python train.py --d_expert=48 --normalize_top_k=false --routed_scale=1.0 --balance_bias=false --norm_eps=1e-06 --rope_theta=10000.0 --parallel_block=false --init_std_o=0.0 --beta1=0.95 --weight_decay=0.089 --batch_tokens=[65536, 131072] --max_seq_len=512 --doc_mask=true --train_tokens=653500000 --dataset="wikipedia_en"
Below are experts of layer 3 (counted from 0) of a mixture-of-experts language model. Rows are named router (the router's row for the expert), gate (a neuron's input weights, with its number), up (a neuron's input weights, with its number), down (a neuron's output weights, with its number) and show model dimensions 0-255. Each number is 128 + 24 x the weight over its row's rms, rounded and kept within 0 to 255. Numbers have three digits each.
After each expert's rows: a language model's description of what the expert responds to; "raises" lists some tokens whose logits its average output raises strongly, later layers aside. This comes from a sample of Wikipedia text that the model never trained on.

# expert 61
router:112188148111131130106139105142142132147124152105162098122092140137130130114106119112114121111127143110100153099163127130145101086105140171103141143153126119111135149114137166110071097109123154127154127120135164147158169147120152109185072132132123153128129133106122155125098120173119124145101120153176149109078142135131096131109152093137159104080133144126185158136137141120125170123164100140152160162110161159132150122142105147103140104128101175132132093071138158134104080169156103115084115097117124142168093154134115117121124149164098122121163104143147148093083163159125139086159114085140099159140113154163139130113110166165154131122168141081096133132140094100106148097134120125129121135107114097109128145088152137106157139157134100139121136113158135123153127152120113
gate1:125126139141140162132093079103120098157107128120169148143164168116119129131129146142127089171127119112098134118135147129085145125147130092149146119144139128094089105165184141164087089125138132134132120160149124103187124102138100154117110167148108146132113139108126136110164105130159100147144144201153130174141148147144098114144130159125132128135148120124113133174150163125141160164101165128107124158154102190129098133147123127099138100105093094113138106124130178105108118121128107150130143165149161135119108164136125116167132143112092155132111140099102138153137152153107143147055164163127133155112127123111112145108109132097107090132124165140117097148152075101094154091099129140105122124106122078101138130114114094099109144088134113162118137127136092104094100100128162
up1:146155148121147186093118154143122147114159130118110113101091116123130133144098099128102106108111147158177115128114102135108142146108131126115133120125147108149141137126148154090120142158161154110130114083073165116129144073129140126103179112126152114111130133178134136163108117157148117144121166121070153111128116114130104108128116078129129069143118136129088132121130096124129092138106109119136146119106191135151113136104120112158093158115147110135156156122137111118147122123131099148143104121150090137089141117157125135163120131151166061132160145150133138133106095127142106132169095118148101163167114089139165156098137167128150149092132076141148192151112130101113144173120126123144153110162112168193125078135098126089124141163166140108132100146133114126163122125140114
down1:123142120126132122111130098114160162155183119089076129095143079120145125134148125162103106163141103133127101123142137135173144149134102115205176150139167096100100108152110095115121132120111123132140134090073132150146140114126106158119114117167121120108117116136122145153122135151079153141124091163128148145146141136109111111165135159155162159115132108114169086149099111128094112096129117077095120110100093107121130141156138177148115110125105135092126107115136113109130107138064152165121177101132158076118159174116136129116124132094128122138157150121141134145117109074157147084130136135133098109157152132092111090083108116125133110136120105129120143120159129107110130102088143143127122132150109086164118137104154136088104144090095113156159106156149135165088146154127140
Description: Units of measure
raises: "^{", " (", "/h", " of", ".", ";"

# expert 10
router:151139074123127111135162140108092074127125100106146110115158128143132088085152101105108140089103117095139158153105086144150133132111101109155128106160136148154125128057135152100125104151093090099144114124149140100109072123144147160095127137129105139083094148152128168157111157122101132131151111100157140124145124136176124121110140160156153120089167150099132134124122145148141092083094160144167072153146110161134121139143168138152123119104102133178156163090125118126081134069128136112131103091117142145093104124151135141135153126104134153118153149146112125175144153115109113100092087118118114073088129106125168143161136167101152150131128119119105118130136166138119139144115132153098102132144123114148107157120121074134119097160124123125089154124159117135117130127115113
gate0:170098130120143126167142136128124123155130177128132110127150118112092180118110117144133136151142183147117153124129153116065120137146163123145121112120203128126070165149141117113120099122161105116124141115126101146095126092150184125136144098169159142136175093119141101188171113146111162162131122130116137132094157126154179106114141176127117129123134108132183110143109141087110164155118126128151146128096139133162139101092102121110130115138154168128096139128165141092105075111152116135141155120140121097128134129124133101113111153121130117121093136085112149091118145121125168129136136097122122109137112106137107135140142144121111102136137102106104105140131076134187163160114113095136079129134160175159095139175165162134162141124111152132126145155106145148139165107141112
up0:111157132123148116163159112119135098139105156102125182117137160088084130139141154118087081122152132111150130137150143113072111127116148134156137137141110132120106144147145124113122203158141126147110144129129133148122119148121142118126148110110137126162142153135122156130153120129176177133092098128111168115161126153150180089099101159146137135138125114158126149136128152117109120092120111139130124101166084106184108105092095167086083074127093135138143141148146105141188141085222043141140127110094152162135152152122147119102099115120142153107096125141167122133133130128123125109133133130170165155106129117161093112124130123142113162135122118124106145104137160108117167138162110166141104110124114117160129117102127105130138153134104122155092102119132124101130129104122116
down0:132129126103071103125097121144138167135142127118145102105074112137147116118126062098113150138141125144125119145116130137141131118123099129103072121127138118136120115086129135132154123108115136148150092139108143087149103115165117151087087136148106149127096111114094111110149140158114109110100124121133053137138110132082054142159138112098150135102140076139123140115122120126114123145136121125120144149090161164085137148105181087133155150120168117115127124138150155104115119144037180139089151189114100121126104129159097105123140131130099114104131127109094099127141168187129144097120148114134103147146125142108165121136148148116177134128115173145122115121127148154151115099103162133123151094097159118150131144128147110143130141101117132140149149153062128122117148157152129
Description: Abstract word stems
raises: "or", "oc", "ised", "is", "ob", "ra"

# expert 5
router:140113103127105139124124150127156109141138134148142174112067108109125133137124115169122132112113124162162129139135149126146145133148170154103143136183111119115125156097151153136105133155107161140113157200133155125121086118170149097148101156126114160102103138117126116154119135111129108129127108112144106116102122082088124103114152154145140149169138155119129113113161150133120132103137116155107103154143156168128150118147106143098155170141107143096153133142100137073126082119155103127101122137087149111116092107158129096115155117181160138122155136135076142144113112125114160181134143145127105102093126151133156138136095127148123161179148138136134113150134138159086170103094135081162150139115158163147098160187127130108126069148138135155090135101143170087158120132142169
gate1:147119155110181136155141097167096122147146118154115123183130122136118107126140083156169121074118125127143154132134127114126120172145135124113132112160146125156112082104142142157089123158109153090115132138161142111106106124145099124159134168104129110146090133150105085128057129111132104141103103111115136123131141149170198128085133145091113175137086135139116139138091121139155154145160135118128136166128120128146122186144119149116073129115124134120125121120136133122104116150113118064093093143127139129098142106111112164124071141118142098123082144102117112085130167121098152143155085113117113103107125115158113096125088155129124138147135149118176106129106101125117136121155116153131160168090097134152131123145140121078137100124190179118108149098127163125140119128130151
up1:114148139149155109140108099186159143108066119148105129136101122173136162111095160140126133151100162127131131136152141105119145150117101104125104133104103159098120134106116192075129138120133155124135138122136138126114087105085138097150148149145118138100092140124123126184136076175102176089083143123132141110129120123141168121136126102118146173128137121130155130174118110112114122165121070121118155128115145120110164125070164145123158121138165149107117140138105138130112121074126131121084154108104132104150145151076085113121126129118134142157116128122159143134115092146085153150137135097147124117143078072130092154131140120122131141143119129105117131115168155131122135153114102102102131082168125155125142145112106160156158112162092143113149121127087133140207127128140133
down1:111160117125136105104163123128125139109040146083128122199141113100096125108112166104146128081150086137133093097126135133100141140115103112146134136116134132116126143132131117127089115151107126127143121105099115107130145144164127114100107096133165152122104106124162169162166106129104136176124160158144104109121083146132097131104130139087127118101147120149100126148120147122136117137125152144103117096122161097090127144150136108149129104108123145163116129101179105154147142081144132104138128108069137151123129137145113075109133130070075097119144128173140125167141117105166127139150130122114142139096117134114080103136150085145107162118166117080121174092142089131130120162146120115109129151137108111114122106100118127120137141130128109118174109139147131099118222130099121
Description: Politics and officeholder terms
raises: ",", " in", " and", ":", "!"

# expert 9
router:162110144108109111130115157119147087126152111169111110109104131142152159161136105171115134095136135191118082124147139155137085159146143128107126146117120111130148128131135127130159111142108137165125128159146112147151119105131137098110111128098099163167130181113088108093076117127128160119144123110143155088154140100076091140121144159088160191194144124120094118118142134131157114128117165125114115148108132103147155163142096101143135159122124142139115119155122109104118094147113124132111129116154169152112153109145139088152148145168146137103140129136070094097152101092134166133118172142147134119120144086146118144100112107175115156112157165144087137156133147127144097132072138090101142128105147112154121143159122166090078127142132155124107144115149138082151159158105125
gate0:124129112096135165108134135142184138114123104127145149104123068140120141142103151112143113144122135151125153072111139117149152084116133163128137132106126114137127130117135159125123115163138086133141110198129122153097133115121112125123124096132163126147133152157117150126134167166123079146131147120116120074138103100139113116123177126100135112106086126104116126126147193148176145121127136172120116118135140119164108111112125111078193133132080163173129202123099147143125122172116153114118087105155181135121095136157125151124134129108104088186156097080142079107120114132101118142096128148114097124111138136091117150157112169129149081131089146164112143191152115124119126150121111119113145109121131163110132115163096124096141112108116125129133143132122122138090113145150143
up0:165161125161132133092123118099103145113148137105114137107147157115146133131139121148156123131141134156118144151145100131128105146119115118117127084103132112108125207134104150137130091152135067120106121174126180164110143131128171138072123118131110173144125084123138154133172108079073126155146130136143119128098096120139149125146177110094158145131121148122117122096132130120110104133155142159170161117124120140173113131125103123077136120083113181145143098128124084135118141129107183125136112127152165137117120151132132144065109156084124141119114108137126093165136099160128110137125131134139172144098123125133121173117148118136149128075117141140118168140143122156197130117121127138164140110148083144132141144105091156157142092121124091151151107112171134099111124097135071
down0:126118125103148121134122154129081120091123104161114088091094093121122147148143130157131056143145120172154140107107125100178086136072149111117117119091117099157151131137100133139177122156122134143138158135130113143120140120124138142134139155136125166097143140125132110167156096117192134165163158105128109112123151143186129119153152138131181123104121114130062119114132122116120119100134116124131109161139107119098117101171121167088127108132081149129086143143144148121126149076122150123134128116109181126119172145103103129133126160125083118109089147149158072130159115106129139134168163141117212106129160103116119170156099152123120097143157132120138135174124105162115154101109133152151139130107142148126180125120109145136105121104137123147127138138122166117148136135127113
Description: Verb-ending suffixes
raises: " the", " them", " by", " a", " it", " to"

# expert 58
router:128169114113125137086122136149106115148115093114137130120150098128063146106142111125102138121148129106168150128135133142153117136122104105138130154174122133131121136072110153161147088132104113087124142126121147124134157124152131127126140157133126104142120147148103144148133173109121122121153149164156094120160112092116117135134136123149145072131138168157164144149127133141156161075104144100134104114124139162143154141140163161120159179098110090094149159102099150184126153119130129114140132098072118108113122163094150162098126157122145155111115177150120141177118123078136085135083133139110122088096136101119151151125130122104122171122126158154144072123157088168097137112141166155125112155110161138164109141128176157095136144079141105154120134116082107156170138126139131
gate1:142151130145144099107126173121154156147134124099143096114102128119160114138148112110215140133118121131122174107122131096209134132155098104132093116164154144127160148084113149106122139109115127127126145131092143111122109142134129128116120144100150148191124171146089134144136101100111105085158165097144178106151143123138114122114119097109127059178169145124104139140161122155145128163124173144135101174173107128146117100136133149142116155093143083152192167120107129155141147112100123128140140113101133096113125116112103110166115098115135156087138110141093144125171137161146108142130135152123115165105095161131115100143102094108131117143101133114157148127139150101137154133106147105143117119128190155155125137120131122103127101088165106135103138119135136130155141096112140
up1:110149139131130176109146128092145123141116133096121095108150149146114120098098141070128163179121127138129124141072117127163158128145146111145126135128136154180139165123107137110152153169112146123147088145139139112155129148146156158081107157097138086149100146080110164111127129123136134085097131134149130119157110138102135106129119117091122129130153158132175067093117184168143120161168121143138119131134121129094107122118136125101125112093134135151156170140127119144145144127094132120194129137167183137109154098105118152121116107118128074092129186149128120135154105131140093120131157115146076176133119157124150120184158103128092158153094160110140128143118148130140104099148168136157128136149120119149126123100089127130155109125139129168163133104139119165160128124099165
down1:116121136131136106114103182110135152161104088124125106103104162145151144124115115101163123150154145158143160124129146088171131122133134099161109119148149122145143148126101115069140183119127133111135121113140144107201110125119172119098119164103134151180132130112135123132162127136123093124154182059157120107111123113100112125110109101114138099166131140150151134109131125168104130197125123125105093178156125120087146163163132122138133145121113104138145214132123115130108150114102095105146101148114164100120159096097104113171167105092140140104131129147127143143133117133116079137123103114134114104128097159125125164144088100084094117121086135141138127123114152136141142138138166139169146119118142147141138116103147128095121086131135124121097085078152137118157106110155130
Description: Personal and place names
raises: "ian", "i", "o", "ia", ",", " C"

# expert 14
router:148158141098158149109140137138138109108156081156111145118071107084104137107096111058099111111111128106139100140168110118141108101156143160153126172137116132132080163131126158103086168100138103138116162136124136137102117120136138153117151132154128160133132093135118136139096146118118136114092119127150099088125146125122148117108157163155158130155084149169145112116116127095116110132136147094160094176147137111145137150126103109096118106095126152102111122093136102085101159115153113107108107124093158127129109116149079123116148091149164153130097128155103126114133132142093169168128119125134119106087141092184107140161152137164151119148132095126088104133148133116114130120099118110120102146125112150138113158186147108171100097132113110159107136092165099088113067138122168
gate0:152138131137157186150136183133130124115124094115116134120102137109098110113121120124092145124106108135147171101137122106123135131141125137119112109134176077090107121104143170134132141138140126122134116118100094074131137115147116177134083138152097122121124136111142127130153135089096089145149178110165097122162133103141129122114114128121154141138169188142136107127100148081122153154094118139130146145170147123126131173133114141160101094166126130129147134117125137125139130119143132110079130143088129116178130139138137115148104155137145094115101128130062105159090152104106177109117146118136107187144163124189146110133130133153083119111116098129131140093161104127125116122146122100155120102175130122132081151091099142104123113139075092129121097158184115116129173156109182
up0:108125107138130123109127111098130117143134131116110055133105155117099123142152136121145120095153126167129126131115090101094155106098137084141097120110086143145115154110163096134116097057135103116157110125103100153128151152087058099155170149122103130128165117092117110150108130111125155121132129125121087113122111112115141132150106111146117130141106124095127152136112099132122131131142126145049155109139120091132118129089126087096144173158180097115141132084114108157109088120137132104128171156105128151128124117085100109131142143073117112130125105124138158133123107138179097145132107114127116103115122110154178150113122112097144084111131144135148140154093143144169131127107188112070140162108167159116153175097141130115123133108158116143113178116107128117127121088140118
down0:148121132158108103116104091170135130108114163148146114158156111101115147166122166080093103188146136136150155111114175138104100150098127120125084154106117150143094137148151106172115115116107145155115112098136123133112142148123113113130121085126145163120149158141179116169149160131164133147112145154122129168135134129142113154126107121094039101108105127123102134120132121114113152102137121133132104120130136126140159116126136080113076131126152118147162134101134128118125098125097154108087132144145101125153160137104164146103141154103120132123105100110130155151143174145094113101162147143136131128130134141151156128114121125109169104120147158167104132157132137107145101099125124108138141110090075095097197162133130121092155159120174121085161142088080060139133125125120121
Description: Government and institution words
raises: " and", ",", "'", " &", " of", " |"

# expert 35
router:166111100120134127144100149160124069126155100095180123126104109165154127116112105139132096101099105143125116135141074136137170151183143114152156133135155101150128094131141122146127125120139141159171134160142162109144124157102135115093141135133114158129151157180144131125088136155106120116138137132159148168147144120118089102125109126098141125122120170115109140124158150108136115125110160136117094112149125149145164120138099120151082123110133092175151098144130097157110112101106132115121105145151108165069121127158183179105133145118134159102155161124155153126152132117136134103064101195125109091138154114113147155140130127168086142081158152116160140134169175102148130153113130164132096160104089120140098146093092141095115153110134138144122135124116138111140145136149100
gate0:160139145135091133132107118154116133107127115170150121121083086096143143118121110162127152117137138118113122146131135098112132089106039135166151136129111180106134089082130139147116130116150127114134147110107162112119135153105140098105128109149146122131154150145104095094130155141152134089117111150116147133133117093155087098094076104106103089135146144152120104153155140139102135142113106099112155131168160117162165125127122125119113154161116137191112113100118111094095091107118112112121139154119179086130074135118130119114082139141114142115137163131109145137120131148159159128137125150147112103120117128095144056125186144127121153154139166111065149093187127157128157140093116095079151099123146140148121143095085111121141152146137154100136107143119125106139129152148124
up0:093108083142087113144115109137143103112083122128158114175117133100150112157119126120116120157123151148116169116144137146104098138151156120131130127135115163189151186150103132115085114118137123103113098150123146139130087156125138102129142129108168109118159126121131148136137175140141110078136123158130122191139185125131180129188156126099135171110148126135130145128122129141105090132143102162133177137145138113121142131111135180125153129129174116175141141109165110077180110145148100142131119100113155187142136123117125149143136184146148135120114152104151135135122150165144098092103135153124135129155139110113126140092136140110178138176110124118125138143109104145118138175165148116104129110137133135096140122117141144126140085097148128108104150138150142101106107074186083
down0:106157117139139154138109144096123136150136191128140144143128138127099131165131214089102154169092134134117186141124140170112116154121122099122133134117125113143122117120132185098148121200108159139088138107133122100121159179144086120138146108116141132155108137124149128131130137143118122130132098119122098145084136149141135150161159108111108137125149115121130097053118133118163132082087128094132120094178159167101130121106130115141155127121107106056158147107125101155112150129107137136121151127165087167150155124108152131120112179125107126166135125114137135150107165104138118143170146134126096132142171165132129100130135113115165137127102095147186146122109112108155128117144127127137108132152079153161136138172148156138147113144136100138141086129122146092095137128108139
Description: Adverbs and hedging words
raises: " in", ",", " on", " un"

# expert 19
router:140144137189174148112109153111089119097134118114103095135097142165141160153115129181114135105144129122184118069110151089133100152125160111076089142156090122102157170138115122128144077145174142166109106141125172183150133105169125155144115140135127158145131120136142087161118111104149115155121128178131144092122104105091108162127094160133127126165095133126120120120138141090120150166125134131165143131076110137111136112135123137106151145172133098140167156136083089110102132197141114124110142159136102120147165149131147111144132127153104149117102131143146143133099144078124151122116175105128121156130135130096151128128090118160133153122131147121141091096114085149154109138119128118106165138129132153085126139117092131125102116132149168136155120114139132127091133079133132
gate1:117131128103118145135139160118100106152140108112115163109159130102047111086126102109125108112139138140121106136118116122154120143148164158129147127149149127175112141135111176159132130108133138150143092160110117111150077078156100162135126124083161137125173110153129121144104162113159142099098172137100078137119121153094090115128113166079122129129131128096147088176138119161098089126139153141146099150129084118153136129156125149127098117085127127135147146120138122147092101150136086078154145124160097168118055137131135137098145128172141130108081117096115144077113108118119117153126129131119168137133152144098116131114134141100103094082144146136129166107101130145145115125146119129152115125066108119122152178102138140140135145124157105138102142109110113109129157114182104
up1:118146120130106136135133129110141117163153151141137079144099121149110124116141144131123116106113154152114130127101149128113136141139172137157128100104129095118145087118119126145135072157135102118135149159114170122138121107092107116151141140091083102134137127087137145074120147117164116135152136161147071118082153108120109127152111108154133138110146096128153139161149132178143122101112098089147138086127197116109144131115116122161170153110105102154088125154116107109114143100142128182133126129118097138192146164067109095174126113166116107127099132168144133121139167152115154131101128145102120122135124083100149147131091123165124132117091116133114105119136167146140169114122176155175103104167194112131147124128157107085136137112082134107101123095137154112096121142120102
down1:117139092101129130145127132104113098087117122113135145152098110141164068107151120097085160137100144106098096145079105115097102087107136110153120143118178122128120137111143139129112104111137121078093142127097145130150162130144124090110152099190140127161119095133123135109098111158119103128145126093140076150111141059134148142127120109126154108098129120126128137108146089077113134128161100085112143168138149128101141136138163150135123145134137175149122109117125089131148128124137166126093131122154122147129158149172089094123107107163130094165111108118111119112109106132141135120105151106130145157113139129144111164094172139133156148185038119098127092118112114131124075116131119127124109126132123148141146098163104145107165169126113129117134123126201131119129125164134158
Description: Final vowel-syllable pieces
raises: "e", "k", "ko", "ble", "ken", "ki"

# expert 29
router:091156153139151132102110139156107118138121111102130151110064170153145172110163117146129131127167088085116144104153132141155089126135084136143147140167103138084139112152104142139123133149131131142143194110145111117088166153176136145082128110133104114153168112107137143078116121118144123113093142177139090100155138125065129155156121164127121084133097133104125119125162140085122131138160142090146130140076146093141130144136173151124154129137110139141140141122115140154111098146132104122100130136121151116134103124099110096143127132129136166128137104140144167113124101170114132099148097165147137152131149136108120100107095119135167110090125118155110128112140134150091160086164117139145118129070176149096124106074168137096122167126115147137173119128130108111162103102121154
gate0:108131131130135117097106092149124115132112133136152154136122143126082126120088146121120150130130156111101120153166141113120086123158204157113175135128130143108106129156119116109117142109129100155169145082122138123182112116142096150137142154116146139159139104122151075147122126131146137128135143145152137146136157128128117144102142153121077166176118118140162152207158134142148142106146160111126144144094157127154138133117114139154174118132123112111087085167133118143107106131103200131114113172166096130109151155107116106131153121163110159109142115142168111178167121117110140145117126137138139083118139085141108140172128093119118099147156158114144170111110151121146108130112070154120154136147144151084149156135113138123119074112108118158132139098092068153115135143151150
up0:136110128105136050112125136105117102153167131076129124133111123104130125144106107143111138112139107155095100151136146101147153130172117121106056139111157078150117132114136125133110115094127099102150088154127115131113126109130142131091131128110089135124131105096103099098126138138124159161102075062110154159107133136137115145115114124086157098140136144073105086116079143127104144140158105149136074123148157113170164132113134116140109115104112139148086121103135109134148116105133116139109146084093107152138133165126134132116146149154155113180149120136114140119116156123133118129119121106175141135138073144148159134122090120146092139131141175117123092129192125168141101103144135189110122154131120137124125106126115113161085126148139146107100166109116094067099125128156117
down0:107129133179168156158114148118106149131147129173156115148114144128105104065117156091142105152094126132121114138127127126139147080094124127111158145093114129124108150132102126166134152130111129142126143142116153129128121199125139112112137142132163090106120123130151126159157092142111125110141133133136144070126106093139132133118108164135126168152134111144109065108140121138127108147098151120121149118109088124133085164193142137093110147128131121128087127138156095172172125129121160145171029124098129118128107162149120134136096094126092112137156139123114141135134104144149134142107138137130094123132109132144075177091177148185129134124143117110144116182104121097171134131095112116100110093127123124137150107102152155075125104093136095156122106134159159123113139138120143
Description: Symbols and non-Latin bytes
raises: " (", ";", ",", " |", ".", " /"

# expert 25
router:096108126118160163154112143145129125169113131146123119129105160135163138125146112176090165100140101138123134114113142140160094084123124119115123140149098074101145168164110127130113130161122154146149183107133162163101169062179148151118109124127124122144163128078129135094155144190136126150101137164154165095145141122083137140122106130118150135146128097082103157142098166110125115113145126110162125113087158102159161149120154110087137162172116099140140147120140184124105096114128098126095144152102145153122136122116145131140135172163152128096156107128133146106103123145118148060151151146115134155142117092100158154098095122169145122110104114088116160151116171153124138117145123152101139139099155137094128119113120142098111148150116143125139154168102131119114145110112141
gate0:130090134088132120122162125154146117115148170154097109126106126107177109104118154147182131073131144116172143208128125099134139099167077133146122122100140101149130120078156140094098143156127114112118133123152161110156130133117135166127131104096132091137085169098134082126135096097120126118102158128125139132142085100085158133137120156137151119113081132176138096111126098141099144086140134090098099113120100167084076169140178134161136164143124133132139127086149141142087173155129159134145122089114116078149128134189155118081134126137109138093113158123148165096163156137137138102096129118152107129104124124125151123151153119150115140130132129148118098145099104128122160132138092146130128123116144103102141132126142121138110130125131134120102175145095125123119101107107130
up0:112108131101123122108179154107166112140147154119138095094102094119130135147130132168120180054074130119142118156110133118117116103159116106146126140130106133164094100111160187123129139157157156097149124136154154164146147147121145167139164147113155114104104110106100126105144104157185125097214094133140145156121127162124145120120112107142128125160092145133106142142134130106127148117126134114092141100152135114081122092158129125128160165118141146154136156105101126146126117116142127126122118146147132119118137093161147160155164110131113138095143164157159118141151103123097114114087150137111153101108085096075159163139152118144128112122159107122152109147067132088138146181128129122142120163121107102113119151150143157100141117142082077152090144118139138119093136147102120
down0:141107128101094135144165086123132100159125148115108115101132142140121078121121076181124143103167133124118113130118125080129099129099153091104130122122106090152135173111130110120139181108133122116144117100126167160121131143108168167137135149147103130098127143068158103110133126175101090136154111105121154141120152140139102100128135134146138160141091175128148140086125129137143130138162125080110153135102113173163102090141145142123145113141120147151136179127181130119124071131102144135101112112117122122101144089157118127116132146169147121095117108165170119156108129115123121092153114135086137139139107067147133124123127124171137090103057139138105097145122144142156138120119112130080110139109158131078108178108116153146198133136097110142122130143108125122142103148111127
Description: Japanese script and digits
raises: "Y", " (", "s", "gan", "n", "/"

# expert 2
router:182131128122130140127137165109134125116143109131165101111095107152108148142127115149117077112168088167142138123116162123161101136169122147123132145128109136107165094140134123145122153111124174155126164177132167130126137119128134132132125117093115103124128166105164092128143140149156093118106149148155152132135189090145144154136114167082118117173108144134134123143124142148085128118119125124153126155098141142112137114134070122119117145178129150164162143150095099100138127158109097133104167164095122153135128129161167151140143121159100171117132140152130138115116133112142116104100115111143129167156138087131123133162122095182146154101147159108105125185119130153133169114149091091107151147123113059103145111119146189101119091140148148145091118115147133073142092162121140
gate0:140116116122123131120143121117148189099125129138118109142203126123158097131123112120121116124108171113120134142111120184148102106145113130166155113128147093121128146090105130119153182164081164161130119113122135127138126122127123108122134115138211081148167140111103090131134128162123110146137112168156113103114102151172079097122136132119150134115124156114111104129168114118153192095137103124146140105102120139139100096126125116198164133136125138125085144154136122180202106135120127149186145133115116135147131098131095138142115145095091130126116139096126167132112141091152121140117126156118126154142119128086117167141108141147145145089135153155133158129129157140147129148136119119108121148161130091142142121115168080139110084128156122132145135119084086124129186132152159
up0:112158112155152166132105130118137168123164161082140142119139134142110164123136137123128125128125140123133123123121138154090152153152168107096102104103154120091091123153165144110146129121167097068136144122115139165097144143099155165112190118078157106117114138116152114142132114139102129096092134115095150115157193101155139124150136142143104136164105117116142136064137132150108164203181120113157124144120122134116168160085112125136097127095125152142142061157136147079164140122117114133125116123149099118147156165105150096146120113136136139128108158113111101115111163169124125114122103116168124136098141147096124141162108138150136128114113142142122131117154157100156133094123119156136123128107154144127181137098157099110103183130112173114149114168124129158133121100153098
down0:138106135179136179101109120110134122141118135129141153136132135116127145153119106085120145099111081097175107181101161156129107112127095126134097152169145109138139130125127113185156119149143111133090123161076155135140154143114131116127136117120114105133151101167144105131126134107147117140088141136131137110121118086108096186155105134105078118123135071113134136205150123155119123150129102104131062121102107116101144107111126123116098135151152114152109117135114091137102144120176135152162126122091109126126125140082104175125069096152132179112127109130104052126118138122156090161119118099111103141149112135124111099123145177169079117125184112172088132134157130114132154112131096127100127123131099127134115137157134139106130145106135131124139110154126129167137159109129122
Description: Name-ending word pieces
raises: ",", " and", " ("

# expert 52
router:124148066140105113179168152129122115115105111116101110125147123141105107102134105123122167104122163099143161150115136137151132159109119119157127147136127158114104114111109164115126109149101123108151110141156133125094104128145141116118132164143122145095123160141100144169089096104092108122135132102084105156113096141139148146120128135120167104158121104127132102172137147154166093074116136096137105123152131094086115165135186182116143143061126128157143146136153156110089155100090153111146150086081095130107109104151140173099115173105153131097134138153144141158131080110138111123105124110110112103119140097099117161148125156094113164168093158100098103151151121120095117135145119165110111150114158162162152122157117123136102144123112117164126100170121135155158154104135106
gate0:118124112159117159165159135198135110136122133138094124149115143125135105129140105104143150165103110151114105108155130127148122165195144150141135191145154143131116111094195106103156148095117089114159100107149134103118167098099105087145141142126133142155132166126108111133078131127122167170109092145154135123135172116137082097133140167115125138119123140098109107197103161138128121138126136165119096062127127129119126158143127101143118113149179137103125129123166092140105097120158095117166175137091118165107113103160104136144072137137139150114140107139090097133133110111166139154139118113079122101110100108120113106121171118158111180163112112147124148130125094135115170102109146115107146146131147124105125128120143144169111131151125149118132147169138142133114131123131131
up0:137104120136117118095115130122123150115088123175097154108133106141129133137114167193102157102128151124162172123112149163116127110131146121107129103155104159141118159123065133117129164114168117115156099132128148136136138122086125145114112102154173071113096147140178158156130143183090105149072194131137172161145125125079099090147110134155160148168139123096145145152097119140124129163083116171140137106146127113148144127121134169127100121124117122141146132153129163122172129134118112139198178130139089131134106129121133141114156108116112126153137128094139133143138164104087117138130129132095174142124122143124097098119136127128155079189136146161108103109128147129134166121097118125136097141156156116134122149104125151101174146134138136128161119138124153098094113102109138
down0:153148136096142082120138088108140150103122101125131102100109140122118151132139150128143095176145130135149144167114122122133158083095118135092105069136135102150146162107071161141110114142146143082108122104096134139180136120156131146131075116108139177103102125131090099106150123141147125102144139097111128145130142075163169124103100078127150123105128161172129115095106123133098120080127103109096119160105131133150104118136149130084102136120145136116130139127152129103153149140105139164115058120129125124134129187113154097125164126116130089161071139121166117114122132160136117087142130159184156126102133124139153147123153140101134106110124173142131164133157129126155119170124093158117118108164169107084117117116123124115165133125145125175128127105116115146122156184116130
Description: Name and word beginnings
raises: "it", "er", "am", "id", "ard", "or"